Below are experts of layer 4 (counted from 0) of a mixture-of-experts language model. Rows are named router (the router's row for the expert), up (a neuron's input weights, with its number), down (a neuron's output weights, with its number) and show model dimensions 0-255. Each number is 128 + 32 x the weight over its row's rms, rounded and kept within 0 to 255. Numbers have three digits each.
After each expert's rows: "gets" lists some tokens that make up at least twice as much of what it gets as of all text; "comes before" lists some tokens at least twice as common just after its tokens as in all text. This comes from a sample of Wikipedia text that the model never trained on. Tokens count by the router's weight.

# expert 71
router:128100116144108115116157127137145131086224146122115146101095148145141209178045126135104114127132157165143180100120139111137215128134044121158146150114111174104058109112123128145087074175199133126077109135140164155085078127141109113169159122137138155112125137149090085126124108138087142114100141081214100155098163075123135086136166096139160115098166157172125200158150112123125121144071172114208158113150128089092139089129069159132094079132052101140114123124115137239111123088118136164076147170130105084111084167120129136171164101109163124116175128136162100115123102156155065106159094155157109171119143136138169138131162117109106123163103112100099138142110148114140104104106120102164147135123114136146148144158154154092136108139154139087152109174048127154104061052117071
up0:156108128187113164145111101139122071094147140118128145094128158141053138132187082128135071118126134143135083156159148146123158137136081156121186100222137126139123084163173161148097123101146081188105145113096085182154128133115118136078109176155160108138159143090088116111093160149151154110130090140137110153090055066153141173093129094112089178078093156100105129108143216118121135143167134159110132144098150104150132112109115063155089107101146072055096132153097139098108137130131122117142084132136125123183102107159110094130155070171085128127131121155125169178139049108078145129128084157107138139112172116163120155148129155147133174164138107132151144040085120189061157143156146139154116149114130050102173142126132211136143125124164109202149043097171143137155191101157133
down0:091140135086141111074137171101122112186197175136146125112121034129140118116178118193170165116099119066108133150129109170067077134079076144149190126178117069157117127152161135139103155110170177111086140122080149141159183102150127122089098161126100126145097119165095096113149123067127185136141094157180173034161148097131123104136086108068093104091077166109159146079102166180166120135113097165203075080111120117107117169169139160099111140161143093133131153127152094127125129200100105124120144136160136159204115176137135117111128142133030119114107129137116116138135152092092129134171090105125168102157101146097101152094135118154089148093128135150127138128104168087126110165135172128155140119188084091142086134147160095162166112099099139173083094137114055119127189097111151
gets: ",", "\n", ".", ";", "\n\n", ":"
comes before: "-", "|", "The", " he", "\n\n", " and"

# expert 52
router:115140132166143174153126089147128148122140156121119134176094100150136120154133122104144112141157152098151125153118083120117147119147136104121135080117127099043150179116119152156093088112187173115141153155180081145158067141132133166098138101154111176110110181132177125093096128083132117119066086089152169066103208155113119195127134138098163071139150160078171108108115143119133133087139186143128124172137129146126064107081050093148145115140086100172131064089160149170170141112111129130128060157105106163103100136128183108198153123143089096066114151192167103046208105151099086139166073104135100134141085113184114168180142155130083130188119155146113116192120176105149150111066142104189090165094096159133107134089090124103060126167126132120140092108146110105122156123153100
up0:137107136099149147122146149087163108132130130129130083119126117167117114156059097116148090172053197106076197165152118174148155083025117188085149160111133138140105131142051088135124116164168086174176123094150121141154065079169111185137080086134169092123139133090166079120114140152173119085186102117117096099086119141148100115138138145177120078173167129113080138144190115119132175139114101185181140166102123134182112076155104166119132125099165110088138122119106099126098107137134108132129112129142182134190088081118172155146150107068105163147076184137135102176153175105095114175203121148134102107137081103120143060124126128161132119150141112094147101147082093108181156115143150070148160167103184178109140112120085130114092161129132162104122157077154144092137118097134068
down0:092115175091148108181131091065070138100150115109122115126088143188108118141142133137150116194113220137068195115135175141140122182116127144118086196174089156164108160117092138157076115134094134178146127149136115109170114138136111176119099132132115175146115142085144068080151174161176106109170084135106142096143176179149064117140166149130114124158153123166125131107126133102115089119146148159159103123122137165165077095121181167109070136155122096125113158094075158123142175095158128229110114134134181125128138101130142214095124148130099162204101141073100135141167097122098170136071061109126132102133080166115095129127130090121092080130117078131184132122144128115065091147110090189080100121093119149128105103193082062144103148121135121152135143153096170165089129133125068
gets: "s", "ion", "ment", "ing", "ation", "ism"
comes before: " of", ".", ",", " and", " in", "s"

# expert 89
router:146123094082125130161088080158112107112097078111104149122149145090150149086078122079134158149185144166175117127142155195094075158160205157094143151145127130111113088130084146152139153164147089098133147191133087148136135140120091139152198131183096158140074133172152092118164098121169098140098102099121136124089142125097175174134064049111131115095159153170145183192178146144138159104123136186121098118158115142151151112091097140118145138147131112223114072167119142102095129148090188190099085196135095076117126186119074115112146150127174160146124182156126132149111146124101102121148204092141149146135088117174119188144129126170109153146078132108133057090088156113104135153052090068073137128156124120133096087190153161125140116095081135092162113130094136165117150142105135
up0:147119137082138138139092129128134167173086137181142097116130142108143090123141087134119050175142159116106122153103152164125072156081106179180178170117199166140144104134118104108208105079102129176135120179141125164154055096095106141129150097114180211160132113136194063137174137135108090124172095101118129143195116110116101183152116146126085184165121066104169104133113123108103142124084033110139082165151143126110107116176157145138141085089139124127091142164176089174169129130107070154076127139110183128121192080162123160137100105144088124121118096152127122163151159136125128172080169140137113104093120159092136118114168179145136152149087164087138118085106068123167109144144161119062143130080143095114109110127099102163051143132153116138074130088126173131140172045127127
down0:130112181141128190176151151100126152151106129175151067102122073068149137106154094112079182070126141150113137106136116182121133177113128110166131138110151195131144142101116096062169129179206084125090077076146137061116145166132146107120159087079070122138111160170121193125170113095164147140196093175110184161074132145120115103140087192130159109114097126070086102131095136158080167116088132156175130130128191140055164116118081145109113154072079146102134123138112097073128102156147160138136111054134124145086153094114125146116137179131083156047137116132106131142131146153128136082166125131159072137138119192128167098120173164129164105111103114136111128149106122119117149147170116059141150125199133156125117120115125187150146158103083146114166178140069157128168168079090135
gets: "\n", "\n\n", "\n ", "|", " Location", "\n   "
comes before: "-", "|", "=", " -", "The", "In"

# expert 75
router:089098163127127135096179130146172113163150165088190181107135107133111162121118114126126106144107140048149095151161096114163131102161101104169188116167177111131136079149104128074141107173152130088090075117151052129118154071119087093139120139137178125094158047118133102073132129157121122119057186162164155066121154129101107171121153108128135104128161172122129119178142105112114149132181156134102148178122184073148157170131131099165184121088158070095142109119176163154155087171097107123184061142143158060068106132113150112138161063095153105150176123127152071077161134136114109095111150167164065169121113091122172166144181081116154165117131153119128191111142136165155139161139141096135124145100129089113194168154158095157086138150167172142123111124169139169055136093118134
up0:144125068159190156181094070109170130087146098125143123124121091126139097094094093099109128128100107179109087123183179115128146193137122096095102135069108148131083118109162124081136126152136125125140173131172132170129072140214153138125111149149129117160102101162095128122174131063165136212104103187173181175172125153154165116108086146158116124119160100159137179085141137125102199107108110114140115142133180133048174120173153091156134111091133126155134150135077143117112101109128144075113172087166121108111114140154127087144165145120121145087160194131112196126108198092077064124130122075149094146112165174151111133163170144144153101199068126133134120102181080127140101128105115074150114075150154152091130119106121125085174109048108104148034130106132141116118098108162092
down0:124122134157149145144103167143187114081147114151095148150113093123079123122190153147132163100149085165135146142161156117099104116153119153123136151159151177142115099088126138166135121106159134109154171145131159122112070182161207171192156152037175127166103086140165191102098121136166117100095052128105118182177131094118114107188076128076169180129152131105126110136091117118126162143013136091158156123092137151105128149183140168116107082120061151133169201168096128193142165156084156121060175102107153086144092104118132130106129132112119137111147089115134141147125185164159050126116148133099095118127127111182131133159149100132151149155148097142116088141125141083082143158128111103115130087136087079126074104116123128070127087058151108155096159139065201110152156077122093
gets: "s", "es", "ers", "ies", "rs", "ons"
comes before: ".", ",", " of", " and", " in", " to"

# expert 49
router:115089108092109130105118062089119108154054146100108141168147167133162200125135151119127179134118153159128132177086112151084129087133111161092134095138147176124197119077120095175112130053120105153163101127085105154134088183084092180142091118207157150073110194144077113087101126170138104165164139231132157108154157122125120110152092100132117097148121120106151234128161172163161155100085115145186130104132099109115127116200061145125131102144098141114109134161108173052077115115130135105088148149140126172109101156130154142145132134123138105128103092127090159093154127113094163123038172141130135111124131121147130100146115080148135147184104138085148101149141136154083149093154128193116127163117126155169089144137077203126159084123053129137188156098151127146122112178136165
up0:208141106133127134148108145117133146180091037100088117126179067124158060160142185120110134050145123147124123163198117127120125131129118134145161163111135110134115161128160170114078073159130124119182105104103081128119084123124146069084131089093092089106147075057132128129159118102172187133102115116118131168162139120125164121090115131194125125124142145096121103071087088086155130120123143094127105099086156150135195133159125103143098120143083145146166072114107170160108122103103109136201158103128127066132176090136067166113108138144103160168143137142106136208166123117156095120062138171116123111174156177102122134140114180153105140101135073105108142089111126148152154132068104200075154140155080150130166160103156069158154158174100161208112152158083171060092146149130121
down0:112195078127124148111126161121171164156122088147182101106148128141134107192099147209102086096113128171124157139081155079106171120135096124123165104132070092120168085078107145137143094119105118154153131063147131132074091133160124174112078160098119142111109126111133097144163169147090130120089179164084135094138125159111100144157124149126146116129077163136090097145105110135162118164109133154109135069192194148155101122181118075188146093193078077136131148153085090116131109141166095130163120139073166056067143139065202137051172182114075101128101119139122108175170095138143147149188126077164154132190160103128122131047142110133155153109093153170199133128131143134151151131071147204099109182125129105115126073091104143167157126104132157105162153109117127092112158132142117
gets: "19", "18", "17", "20", "22", "52"
comes before: ")", "–", " |", ".", "0", ":"

# expert 35
router:103179128100125130112179151144138168077122126093174121161113127097151082112174116167076082161200139058092081203123125141150122144121162145134100152144143142135168163125123130138105139068099064179056143100145147135072093082131124126109067136148107189111217110139112151172143126189101104102097110119131099169143154110127142105170063069104109117164089139122069113146133145167114094064126075139120175043156140129112127147137148108109172140118130152113125116122136103062160149133102038097105121079119100143084130166153125102097170140135170117161071110192136139160084155151124194146117112115138105170116126141073160122143103096156091147141094176052103074115162120139195109111161138082089136146115147138168102168141095147105107097122115099103166097158092137112175124143144182
up0:195120108128185110073091149086143155121109120104140136098138120093108121113105110090133122077117095096079117125138119105114082125104069129148152123081148074140193152128082080143096175101089082092090130188149081099126137148107141109108149124096096123157137074116140097122106127130167137161084091127124157153131136056082165099180127151118127120130119082111183097140162141182202216124130067085144113087117167194059130101175164129130126111166118144151138142112135173104129102141109110181192107145151142171114170106154128138129108061202083127145149148114131109098094134096136134134085194132142091095107145152123164176138066135142128126120099082142069153083139110218115102188110178088081163094145201095098183129153166152131094143116178121148131112161132159132167175110164109
down0:105094151141130093157098120141113119088139164108095141126150173139107126090113127082126142141146154113117064147123159133182149130156129118169118175072152108146128146104107155096109140132138117179113085083123103099118112166151182138113170119196127159113185141095131158134152178155098148135169141130161127108100131177119158130157168161196152139107162074096095099135074167089101185083220053101090145114126116096095155051129065093142159189090044119134140165173111096152131122089084106118142156090137117118092096109170228094087097115142100137168125141162084123078150153100139109141181175149093136113083065155139090126092168199079198085107118171128143094135124139146113045133120083199123150099079145084153100132166123104124134084138138156134137130130098094133155146116154137
gets: "-", "|", "–", " 1", "1", "/"
comes before: "-", "|", " |", "1", "–", "0"

# expert 110
router:130092109069117137072116113151131111170118130094159157088084102148111169139094147179134076148139130149175133111062126084126053120122122141099120198161200078152145153129101116170160160085140132117140179117097157176140073109078127146163051099135103132127137145176084128123088140183130101122137185196107099053155144072049082178185129090076111124157072141153083171088116176155152146122110115046108126143150080112113125144186189104144141131121171110126121140165154183147122106158111112117116098077172101178138114161149162123136127071159196090144135123162084118132117178171087172134098125134151058161131115101058113098136127083129157120124140169125134157116153183131145087103218156133103108119099171105134113144107147164113139114110121157158145156130152114127125112135150139
up0:104139127111140156138098189152142128112121111087108095127153099158116111120159158142097096145208140099153160165159161122061193093143087124201127112133115145196177173109104149092132181090156112100094154109125123092127112141115119153160062124173072117167154129112115104071155129156174111090102135079135141165163092105075150113174157147120040078116132127156104120132095144150151141136169119160115141092113085121053101125142080106115197090090094084150106150144084134147161143090095139087167152157168129123175075165092139115153075123148114087106099114136104130132096090091124145186119110090118113158128129103147177145142084205134130131097095090128103095187113167169148083223206155099100161134131136107138118129105112127143078116095203159168048125144082144094137156158108111
down0:163107108085158160137130093155145112131173187172091091071077183103113136175116143127084192213143122112065132149139124164103079089150105172124119110134120105137135105168082139132189137127119078120135108176166140110119163077144126188098115116124121142185164174098096165170161136136112107170155144125152109129115131118141105122178097109136103171099193142122170130092144180090173154127112098077165147093136095104107096045124119114096096105113115111147088102158184115153118084113136070104145167136101185181066140147167119122175144116126114127073142109112158184138124140164122072099095158118141164135034143128157113111145167130099144184165124162119108076107099098092169111094142058202036095117127172127155111145133141158120110146191078072123125158161093141147097131101110129
gets: "1", "2", "0", "4", "5", "3"
comes before: " |", ")", ".", "%", "–", ";"

# expert 16
router:118103115151085071113144127162095141139188111106136127104171113142160166140080136114097177111056167130159176118121101091141159140165078087148191043104110162135127124120122148147105052089106101141108147163124146158093166149083125077162150146230151179123179159145050084095149146125137153122050138099138116154112110112079150095129157128128179146141147121167119131132111125099133073191166164119201149144179152104076135142124108129153087129127125093093129112174111169179131125175092150120102138098098146127154125126138148094183143142139144119143152136137109084136073107144160049131159139128102174122164108123134183139115156131139154135098133088126106192075179129104152130100156103187119113160100096141109124170149160199100119082215137163130162118174166139096152053064131135
up0:180092132118069081115148180147092101182083119130149137098186090166137152150080152086116122157061049160100152169095163149172109103092134136110169109121095131100103139105183190144157088149103117150108130095100127130119124075101139113176113116098127107141109118158108127146083109074105211141073071148096116130161139185109147125097088058151151126176123071166102118090216146175149138156113107152145184140158090138138128110129108171127115159159088172147148165131172141087077134108123138140110122110137148095112067169094100109069160183134155143151109177141126118154144122124110120137128104103115176072108149134139125102136088101119159099114109049110168158173116128142209153141164077135159191118167146192159119127142151192132163136155165213098131105105104102156195137112125141
down0:109110185131143143139135104130141144109098091128129163136147127130122105178078121158150153066120190102083166158199134101151159154126106101186097166055091131173094154107116110145106151128178141077037150103111121130162128178129119114139136095131107135076135130118120147095150179117101165142081214120153125044105145155146171112127132153111114160127154149108150097190032112135093104098174146152126115166133182128106123092112157110107163078087210131136106139053058131073132061211140095183149190134147148141172115146144082134111144183141092133115151162103135122151112110142093146125146145114156077068149078148140088145093092125083117119164117143211115169131127101148093152124092149135151136117090079108079130105153084091147143156187102130136097120128127123118136104178081141
gets: ",", " that", " and", " which", " while", " where"
comes before: " and", " the", " he", " which", " but", "000"

# expert 90
router:105107181119054152125133181135097153206131152106137151100102144201146121110083162137133180114111196176162127139060165114122120125108119135123137154154106050166174143139132118081174104097091156095126126157129130115121118088141073132116053127121109129118105105121117140117051117135192133122187201111183150078164110126094102144143082107159026106113128151136146142148174140110145141131153171116081089177125135096178166112135133155144133144124115119056078122144158149068121074100126150111157124179137144121104069135175178125141154125110112098175130122126098131130139093174139173152098106131091107131120144076108121155107137104184177145128047161134121100193144161135079111177163115127082143143136143144116103144138071142178120046075150123161126101034139120102141150165162125
up0:144174114144117090148127093141153149123046138153115133120157113126097120140116119086164153089101111160056118114161101129099153148122124116172147201151136141102124148083141185107170123101181168131077112082085138152123103125079218128133138084159127156166141059130177074176111091092161094138122099098148089176076087134099116149085068173180139177128131100139162060129095072095094186131104136125170117134092101118153183116102144144186128142175134165189126181138144104066136101186162141102136166118095115157119155145103079148090105120106138139169096167140158051100137147147128078108169158108137163143124128155134157089182094137087163140113150091117154145093127092164179116110071090122077118140137162145127125059123160119104163117169110131114136125139133179046196110089089110
down0:095134135154114150092144080141125101161171109090100163143069143135216153159125108139148148124097150115137130082116089122133105156172124158126155140187153098128120118130029130116134111140124106126102143121138118204096160093184056168128148166123087115091147144161140145073138118127098183098134136105158117056096162075136170123124106102110174155129083132072115109159160139135145117116070176137147066072090159173104135182142142098133109146104161118136131094136168139091120141128133106086093143120103098109144155108168177152105097128125080072113187117153144117157063103165148126117097140168215151172118124102135217130103173107106085088133202082134080135131109103120129145038111170113119062176117129198093123146133138080150107117138167189168130080157140155128154146153188090
gets: " United", "B", " Town", " FC", " District", " University"
comes before: " States", ")", "sen", " Kingdom", "\"", "A"

# expert 34
router:110170093115108145115112079124136120077127109080131148172139141093114089138124147089173198113113159177132116124103136125109068129134070146178173046105130147152095130053113096171135115111047090116133083147135141125077143104116128089135143163131077147127133158155169178110131176127138151151111109158091239186088092147100121157115075142110196153172108129178105196124121206142097174139154102151165112120151127133145110165157149135109131137153212135090182128127182147083122116211120142158151098108082116179095138090147168170069120187130142105097113078088096121120153183104199189121074159118133096087141116112092139135139139108137095101140081119069134148097095099109107130144162119168126124118107113151133133140077086179167142136170133126111151146082126115168120165139131164
up0:109147135104073141121135127141156148137148123167086134145069102090077110136123163094125156126098054110163131085156113105091095097187111095160091136160081083113084146100113152138176082155183125124087103100116163088094190149139156132100128096100146191113112166145134190126070208175083104149087152158139091158147154064128130189085103135117129123168103115109113085132122128125117110108155141086168124083140167073138106158103126148146098139122171082153103093145090100114159230106123141198161109127190106121114152120129131067033136139174167149166148134132152169148144077160147147135105142152108161111185135146151148163116198130144102139097107169197160137136155070035112073098093208125145111128098138135145113113138106111135115159133164117060110141116108146107127119173148143
down0:113128097161121189152097100140072157160059124112099083066189112186137189155147130115102166123121115153129171143135167127085128113153148103178151149074107165103126144165112106188209121123125093178113068108132092119105138140127147148095111139149109113059077117141090135076112070085167161113120079129146123170111090169120147088119147143180099111075147132115152138139093078144112142109160213167153108098134103122164160052123087094135131133086084126099104132155133136134133148195133104122177155150102053135118160158141144163162099140091142137152136157152162128100086159145142141097185099100172193098098183087150124179110137156131099106146064096100094111091106078161129100101106126138191112154126145178087136112110130183142122088147087160093151108200098157158111193187157110
gets: ":", "°", "W", "″", "N", "E"
comes before: ":", ")", "\n", " (", "°", "N"

# expert 58
router:113103107119123125128161124144149150166084099121157102146127123079146138147093109061108163092140140190052122195096130137155043108112148150144108091134120118104129051089108083145152126106073089124159163183047160126121163092132138103141160124125113169112144111152179104087159138181159208169114167096143100146148147193097109137110123169180144126173150119157137204140165156163058131143137102133142115091163092124094202097194086198165208108143142130095135104140145152098071111083109106174000085097121138133127159116085122137103074170147170084125135154101164140135149174124181098113060152153151117130130131129140097094140167115101137125153074113113170095135143154108118113145104110144116134116105115153139103141139175112164109135139107093111077158134127119138134159112088084
up0:130183132041093110124108163138108122103156098149180104141155186078107104096158142106104160092145137136115134185165138157160172096135108156105118085127159159204179117137102131102141067138096086123104140124096106088143133121106098101150119135119098188135137074147198157136122177105179150123127104096143140170160094137083157149100110162192065126121165134141095108085142115100165169089082090184191156103166119169067151151103126155156145087149113166073193155150119134071125161117187119107123135080099137167110108146111084089105082164146123118155111193122104152132105160150161121101180045165146085129128070139106053128103146075141101089110127109110133098130135077126116152152167144127131125103107105106096156212111119185177137154145169114121149086108050095125181176133135131
down0:117099165113097111123142138102102169169107125137096149130164132149148092152184053208157141109076105131180177141108073113078135153134094086161139205104149107092149168137099176070186077130136088105066098133150136156226140120106156146122076173146173149116163111147081137149113128137150137135172097172168110117086152166083109092140091101196136107048155089042078135087134066115106139116113116134163083144116122082087134107154092150109136144138108054083139112119145120134117149160124118168190100170145142116126177141164097132147188184164122075111161129180091097081161119144203180157088119078124134108092112108100106101152104088127131169125122166156111160113115098137162135105132082113146110115115110137099151142158125117083133129099114071134160194118174157125120135160138139
gets: "\n", ":", ";", ")", ".", "°"
comes before: "-", "\n", ":", "\n\n", "″", "′"

# expert 12
router:152113106102121154140157116080070151073110142085140148128189140112140165108112112124140207164129124158145134099059160172120136099142149168095113071096134148137104091100102082170148114118059113121198149131097118144078113163091152109121196177148141079095086200141142138091148085167110123127144140149117161171111075173170102169131075101133138104203151122163135246128124152170088131068099174137128100098133117129118180129158057130130174128143116148109101123159135147111106097187172193092105136166157156093134146111125066123133130112156137105145092137121139146122109098096086155142054183138132154106157119123130134067125080152072091106115100123114073102136148155111118114158147148146118134143137120140150108101171119180078176102137013136134108115076140066112134123120085151
up0:160149119074157134156113142121123128149107089155105105140101122124104154134089155131081119103158098137187105086153132101109059188125193055132124113085140119138110101109121155177125128110095136120150136138107099122170191045157082138124188106178075143133125102150116172091096152192156124141088089086056148152152139170116176147148105136106135199156147123096127174089124113110135104110139133131109085124152165139125091074088083144107116095089197137083171101149149123134104164129195146070190077113087085118166182152183119144113089089127169184085147138171132104110166080126141094150145086142170081158160152109151082116177078139151106154107113107099125110136131144093045121075084179091105156051162161125072132126114122094151114144132130105151129122178157177188139160144124154
down0:117142184169128117080130093134167125140168124150129083115119133164183150126135158075123106117082162108170145100186129100105126089076120155099106128140138111129191137205158167151054159151149082145126104102131099163081158150160092174097102153182151076173159142114132099181066118058122121113106141099105076096052149129174169151165095139153131186157075061128132108124163107106100118193127131111121156112148127115111083122135164114132118092136111162182126092063180083124185132145113089114141127086128165134087093157091210133105114127083116148088201141151096088112168109106116110158112124115106110176146129162112160070141132155101148106102091091087128160144143105085193144115144069219126129140116089194111119129105122056184139098106107140066162156140133149132146140145123114
gets: "\n", "|", "1", "18", ":", "19"
comes before: ":", "-", "–", " |", " -", " details"

# expert 54
router:104147132138130143150138092135126094134213099103167116078133102181102188162138136131120152116128181078167130120117083107167117183154142175096103152116064062151134054146154140091149143148131182107125156181114067126138125101136117172138131120074118114107072158076131081125147131196164126114150143091145158164098172103169111138121126126074105114121149156101116140105130162078092182124119129150080099169156114158132101144087126077135179119139136167090135102069124114128172153081093096122165086167174159109083117131123159170216124127170164125104152139190086052120146118130143125104107133169127126108091112112101123099123114130080073124166144115130121137187153159155183182172074131083168142139118111154162149136180201072164121098165063205161140087095067103152096127145121147
up0:099150158127111079155148134137178116138116041110100137141112173197136063164135110096116125151102137092092163124089094176131146171145134083166107044131150102116096137069191192076121178174135145103122135157095114147163136072196103147126112139148112182121104150159123125104125190153093128157155106145137148164208112139156088079063153107125098096104161082153115078112120067153146144132141105113185137129125111140060166091140081081127144100116079176134161102167146184126117117170159127164158164168086145155092067105120121158218116153102083155117061131123139097144101119073145068158172158112164143119164137159175081108160114151130152136086220152136126138165131087102121127123113127191146104106096138077133149082107131133123159160145096103110123116125108165153090118129107112
down0:130106149117146149219114167093118148093117115089145140144127091079119128134139114104197165178112122143101136164117146095109100125149180121107113189198173172120059129121045150079107125174091119071185124087134126102098087161081135177147119116080143174089074131166160165097165150149132135175152142192112112152052111135098152162193105104098112126109096118091181139119082120084121129154134170105091111112131136107129174138145114156121112144146129127077122056102111101175039040127095109159105101168169182126143090177117146159092080129123151143112134082146138145099125123112136143113171124179122148142067177191068145112160124090075121106174147106093130136157098131095136115098159080176110121115180137104154142179122170152167151127096148149133172148109144165115126174155095098
gets: "s", "-", " form", "er", "ly", "eg"
comes before: ".", "ation", "year", " of", " and", "ing"

# expert 55
router:097106108120116133179105082113132098123027155120147109136117129156165116113145152136061173187163137181129134113112138110154122120162130152035145105092151164124121128108117108113165102117104110155092111127114140144173121142049141098156134186136129086083100155165151135123134078174092093255092143146120149147131124153108136162170102134105082090166139122131079153170132162163188155047118138097131087103132135098069154148145061157139153171152133183140103145129129160061115173148102099120048144095121147148163123139169059158130110130104128097060117115149113165138093146115147146113064191133154146134146089141155110124110098104131092118139109130152153156176178130136170082159160134126073146128105145140133083083210100191098142119143161102106132183174150131098099101184148156
up0:160166180126151183098114056096119087133103128136109123153130118124198172152126138092164079071115153183166141143099114116098114149177095089124116164061184101113115102112178121163124132158191156195093081147157130152147098144161105166110151131156115122114063171069168142173152160188115167140105144148106140148125110074125111159061140127141147148185115133125108119166103142167199097083096124129150127122086124108135155167166102137114056105136128120099145075100080103191105137128109130125087062088129124159110121114117122131101179146130069164174100126110074119159106118183056105049133089132135084162107144108109199105127144083105133142142184142108174166185145140097126181092088153103099122149090109176097167131151166165084179122062169119104125103111107103139113138129095108
down0:133144168063104092052186142140142089116150160178079132128176128188151083117093151075132150174158101190146119110186140111166176078094195148073177135072180103105127125133136101152134112131149077134098113169146153095124073117182175153109138104177116135155146150167132194161125119140085105120105085158127141101070152152153129224162167146097116098146179117121071108132160112186090071103059162100085081128090122095130128151112131119166163069096119160124104117082128124073160120178133107104094128142176150108172122072156135114049138158118110149129121127130146127116086103139118134086149099110127134166113152124139125177156099055123153120095219110098084138131092118128153111094064146099084140131086141152144129126159163142125196111119139127116142171123117145106151140088132176
gets: "|", " first", " 18", " 4", " 5", " 2"
comes before: " |", "–", ":", " –", " place", ";"

# expert 61
router:141066099133126171156161136157115092061106169102157199122098151166178130114129165119110087157177140149149143157102172091127075155137160135087136155136164064120125157071075099090179106112090183149126120144168150150131141133080100170125086115129153187110064150147105084182137094195120108115100134132100117058126189152033110172195123065109104091167093125177132129146201146176113130074152144123146121097134118106174129165182160122092124138140163114120087138140152167122163105117084129104082095197161138158153120179174102166118156153129124107102086087126091142126087123184099127105129112135125115163102070097117080113113155106184123135112118100107089131170134142130113089128145152120054088135093154125141079116169129108122152114106095101155149153135172140083061082151185152
up0:186205116105099135158179164151160157146138128107123207156124109111081147167130109074099100155191119113122061139111158117121143133108098108105149137156167132151098183078103162129147107150078074154037078175108102074126123123128084062104151115110089126176132143114153086136108097124133163172114119129137096122181158161144146119165015130114138115088111080132157145130152192119135151120095095094134168139112077200145104143102125111119152137134189133128145100100121167168109127113168109167127175181081124118097127173166140127070138126100116078105135094114135212112128122103128150130180140124150060147101129106103176111153159156129141186160087129124138100051145104121098172185117113108045150122211128111153105106108106098111125131141163169112129184160152171126115174116125154
down0:130099123137133133147156132117136100110095059099142131097139169110129158128070114119088213087148139110101173129089098107102109147108135197125121128094148147097161111128151156169158154158070133084111175146189138089152117127080113137082146079119154143152080088136136118100160163179149090158118134129214136078176154095162153108135086107142107118084126111133120084091119190156158135082131089080116155173127121086145149081150139116132189187082134170174090093146157145145115142172066119124078094105153138108077099158125133169109094123070129138154124151124149112175136098116075163161075072079205061101153151131101140135143119160127122082096170114108155156164158073095102181111140203120155154159161075084167155162133183140110120086139089145199159152097094064108122110145155137
gets: " 1", " 2", " 3", " 4", " 6", " 18"
comes before: " |", ".", ",", "–", ";", ")"

# expert 109
router:144135125106107137108165146151140114082107151070164149124159131128127136163153191124151149088125127167130160141122090140126086140145158188129101216106196143149146125086092086143085132105088177118144192143147177147141131042074196103142138182114047098145151116162178111119109094166103099127111131120163118166145107120116075116114076151150103147198122116157089142123152090118188158069148094075143110065113117056128145142150138083085171142155167147130157153151154171081159130180125103070157149129109104175159116119146055151071157080133099106125123147185153116153067180156096111111074130113145118116139096116078112083107110091133106087082154122081139174106177122117169112140173123155111145109072179129136125122102141130075172108198106127135118109196118135086079123117107147
up0:148174115092138126078104103122146180107111130115138110160113129104139097126098094094155133173191114094060101107181122091110108134130115168140121173131098122186113163088143111147151105123126083160135066092145088092143077121100090111157157156089114165201146120178154143184176063126060160120095176158140087144162093126137139140121055192105114113165115134123131180189094179127142142119151075089108131071103071175109180164143136123162106103121195123148123119118147092117109124086149116184103170156148137123104174165151094102113099139119107083075124137097145151116097124131158185115167170067216132095105159177065144123167135142085042114122139114121092109133134120131178081156138119082059112159175149165121086104114161126127110138106149113102094133175124161119172076126112188
down0:144065109127121133085130147180166151161192079148124130214092131119130080098084153122061115118133181095130171155101156133128137118111115112123139182061092083120114099141128085164128076142073147146163161156132082123091126122092167130127102135104179099178081053141124112130145160191108121047127163127172099148165175143116146124099111122128125160159099182166101113158134129128068144119141070115129120129157151159194101142181159079136104185121147143075141155133128080093173174174082121110122099140202129099167094142100169131149097179108162115109144103124102141118113045103150128164129103157174163145115106170141143150140074140068115100147200116116134076171095149073135158048170121128115106150103160134140114154132150061116105104147114120126151101073154106143131075174132173
gets: " 0", " 1", " 2", " 3", " 4", " 6"
comes before: " |", ";", "–", ".", " 0", "0"